Experts of a small language model.
Size: 11 layers, width 384, vocabulary 32768, 83.8M parameters.
Experts: 96 ELU neurons an expert, a softmax router.
Training: a variant of Muon for the experts, 467M tokens, 9987 steps.
Below are experts of layer 6 (counted from 0) of a mixture-of-experts language model. Rows are named router (the router's row for the expert), up (a neuron's input weights, with its number) and show model dimensions 288-383. Each number is 128 + 32 x the weight over its row's rms, rounded and kept within 0 to 255. Numbers have three digits each.
Before each expert's rows: "mostly gets" lists some tokens that are sent to it at least half of the time. This comes from a sample of Wikipedia text that the model never trained on.

# expert 50
mostly gets: "The", "\".", "ing.", " The", " season.", "es."
router:123137116137144129107169182140089127129169111102149111156186109148120146145126094109149151045136115099147114125069130129179122118148127134133168171118163170097152129152108154154110156186138167151137091131132156101118122163133178167149138153037126172125088096101076124130086173114081103122
up0:059153125117161191107142194125106155125167147136107115133132202143161099128111135171160110131161154093193104153132112119079082178144162153093109125098162135094143156162148160150092159096112156169118135093161110132111071065140124154170159099133127175099165170146135117107122168145146153177
up1:147153132132125170134160120133168130116144092119153100136126052121114123142117127120198117116146073102095058113077110121109119108105092108106139155079102119159151160108151139175093176129145060150139119158111118091129110162101129161186131089126033165146125103110118169139191144161132166148
up2:132132115105101136092132145102125123149133114106074194182201157112190080150164147178104101153091135164171179114195074146131168137134145173136208134205062172118105149105127149058104200167118133140116092158133099104171102139146093119085198119132079120093096096097072139078138136158144133154
up3:115121088157197097117200158117092137146135099145116129131127133148086115090115163137132163119135091144119084082127101086195177111160125118146137196109074154095121151115141185150137085130171215119111143142156165109140062122136066145062133106098128106127132134129110102096134171136187116204
up4:087080148103176104160140097106137116080091191157134088125114148144112064170100089163135053132165093110088140111160150098115138081164055136130143139152120108111137129109176111135112150104157118111104134098186107125074092172125115192098205132118116115170182155154168105089150158105149125057
up5:133104140143077152158136137127128065168148130127133103121153143138064130095067147114133111126149099080114113208128176098093082142149156127164124135194133122163139142116130196118129132088138160134082138107089091139086087101165176166178180170092094142121098155142140154147087105136136098124
up6:147110127126111144092142115114155133135134158074132099111097119092139144137099106205179085116140104133150127100135112091110200149148125107099097133185093131144133133112173133103117138147158111121155166079100137133116127066115098175165172117120132098095174058078183106094176062215118101139
up7:122098157160124100147090100129109116125188161131102194067187159149088169136139139106140157157149119117099183198124119106104104150067179117125162176104158083166117178067140166112080121137140167114096121147178119136144102131122142140163110106156148183106132106141146102124078097133106077150
up8:136143141167137154134129119098162169120128177140130121125141109149122088180088185121068120101111108158075128049156113106172139085128076148103147136139086133132082127181149091112113137177097135115121068188138107111070144168147114133147117150099081103132160149140092125154091055146123175159
up9:187107103072124108183146133132150205100155129127145143142139146141128101157099044091123131138165188111139100145201093122143168140136095146174145126105076122147115156136099120086118105099100069200107091102147147104146139141095139166177156079212084161179121140135120088124145141139129140088
up10:155081141094050175122137151175131144099093135064119156083111088122166121158084196083074127097133110109200130102185110140127087069150160136099179149132103097112130115135160169120173135118106162137154172169119082116178145140135135114150075113126132172171106116133131048108164114139151156201
up11:111151127126163128121117155108123145143087114139134203122133169157139173078130164108060152092119129152144162128126130095177049140142151143097150120053133076118065155201103106117160150206186122088158080105168109095143159089084142133098075104142140119124135090145124172088115154150141151200
up12:148140160103130126196142090182112119150140210136137189137146134133141104131152110083135158055120121054110102174113129131134117142092088142186090132169127196153141151153160182143164173126143195115128099140220137093127136154131140112130106091153061152129136126133157141131072155168093097179
up13:158061078167169154105143139125100099131108166122162148180132122128126114101079137155108141138074075117135144115092118119116112101119107179130200122123093087134116138139130100144141158153165136084131156145112159163163198137081168137153134102158108146177111097160101150126135110120089121091
up14:129160119172061158164111084161123085101156138104107108139113114129100081136111107093103078103102147091185160112108163122130122120182175106171168086109156111139123130113120101124141150120134121208078129117100238150085107113156078136139072163127107144150050135149151137116150152126024132130
up15:156182110125106136123149079085121090125177165102130109093208079105046102096075127081115128106089131121128099125145106159121159151125156183047141148129146098081171106159122104179145134067116146141136167153125086101141136148141185157131094175162086102120118110132147132136138137153114089121
up16:140136081184083135137157133175150154132153130118080175058143050077141094146128131144178152050196104125115159150172081091109141109109083147178153108099087131082106157106081091107128098185159122128143099098150125085122137097119171150112117150156109070076120116128146073114078174149126083119
up17:114120100097112098163154073117108079103140091152183135147140165121090211082209126089104183119113094149106150098140160125108174122107135131169140121138107116135149070123047123106121071139108183167163135152097114117162180142073128135130201123111133152079114160138058129198083086111142150140
up18:136149167086143151151112127148110124096163082087136149101127163077153128137092133087154113085160105127153155104151072121064120135068116154090188093130122116124151128100103126192118096140062163136157153116161140096165117129120134135129105048116108217129160111151123096122189115141136083077
up19:142185179122124151068123128181163116082139147163111150162157066172083118151077103120123108090120086181097121139151083170119104118145127133121077142128152157146129118144136092136201129122176097170173172143144169082156126176158138110097128152072192092060119108149083160131145147163102114145
up20:136052163131128167069125117077130165187147160123082124137186150134164185108144128117124075133134110170109124138115151063126092098173150126140099159130155136119114100130078154124057131091120087152160174109173105141097078114156112153169129115131111189127142152159137126118096094173093121127
up21:128178137129085175128073136140147058152106123163120176144149139093132101109129172110163129086197144127107157160196083083060093157168166152139082119176180132163129116161116116154133135128084108074116066093142172113086148121114148149089064134129176171149121112142127141146185190133130123157
up22:193148167105136152142118137144112151102112113143114134084173143142226130092081116108174128131107153110164121096153121134098105137141178190207113126116155139107088106177117143116177182155133145090118146106080096141150145140176150183118175118109141135183154143110085072161122177140123165114
up23:120152106141149121099157153146087123117169198124170050132089158138203133151132085118119111131123109199063082088079146129129176205157098092096151175157120085120126124141125110112112088143125134111105155091147096136150131108109094135139125091092123114130077108090121188137161153105078122093
up24:165058107137107089129158138136080075131163145145177100143134143104121180127100157067129115132123220079132139071112113115111140107131117155130123061143069109126113144174164109153139116174172178074141110143171102162107116108089132124155161083127100155178186174140145143170114132098126155110
up25:182058180139153125125111120142119223141124136152117074109145099114147089159176193128122157170168094088086150072123064133126131105108157150103156141118140115129093167115129131131111120098196206116093128109100137158112126169107151132156158089163112157119124113111093169057167158128044183160
up26:127089101178143150115203190133118165126145109092091183109125092105153143135095173130161150067146062130129154152137134073196092160129118118171133121136199120140200095086128125104124107204099110148092029081097152133152091185112168191128146197142140153169144128127097144160159165115144113140
up27:166077140173191123123124077143157039216134092153157140156102157114127160152104179175127169116157129135134092170130136147110110133123180081128145161143090148108070106165110147190109104134087166112103055113081110136128130118099042170172133207114106142185144147138133070109136077151158172112
up28:114093155109147091104110169158112093116179074138103127159091130074146095155139136120026151144093105179130121134094089129127158160073092152109111107130145159093062053134073158069097089126109181137102177132183146145170092203098086128125145129128135167119150140192159144104143112101215151134
up29:115118177151108098098136170178155122111140027124087136119105149137135117131082069098189145092089146163128132104131149154117104141099108106086129173099142115129116152177181055132097154141141138104152126089159250122125154174162150148107151129072129128104170115129092130157144101185140072128
up30:191099147134134121095110119174161123147143130124086107147168096126099137114097167102098126075147145090128149182148123114062090137076136138145117168084089120133097131173116174096118117175132083112082159131154086118085149162181188126161109117104108108127150129136150073126108125164131108147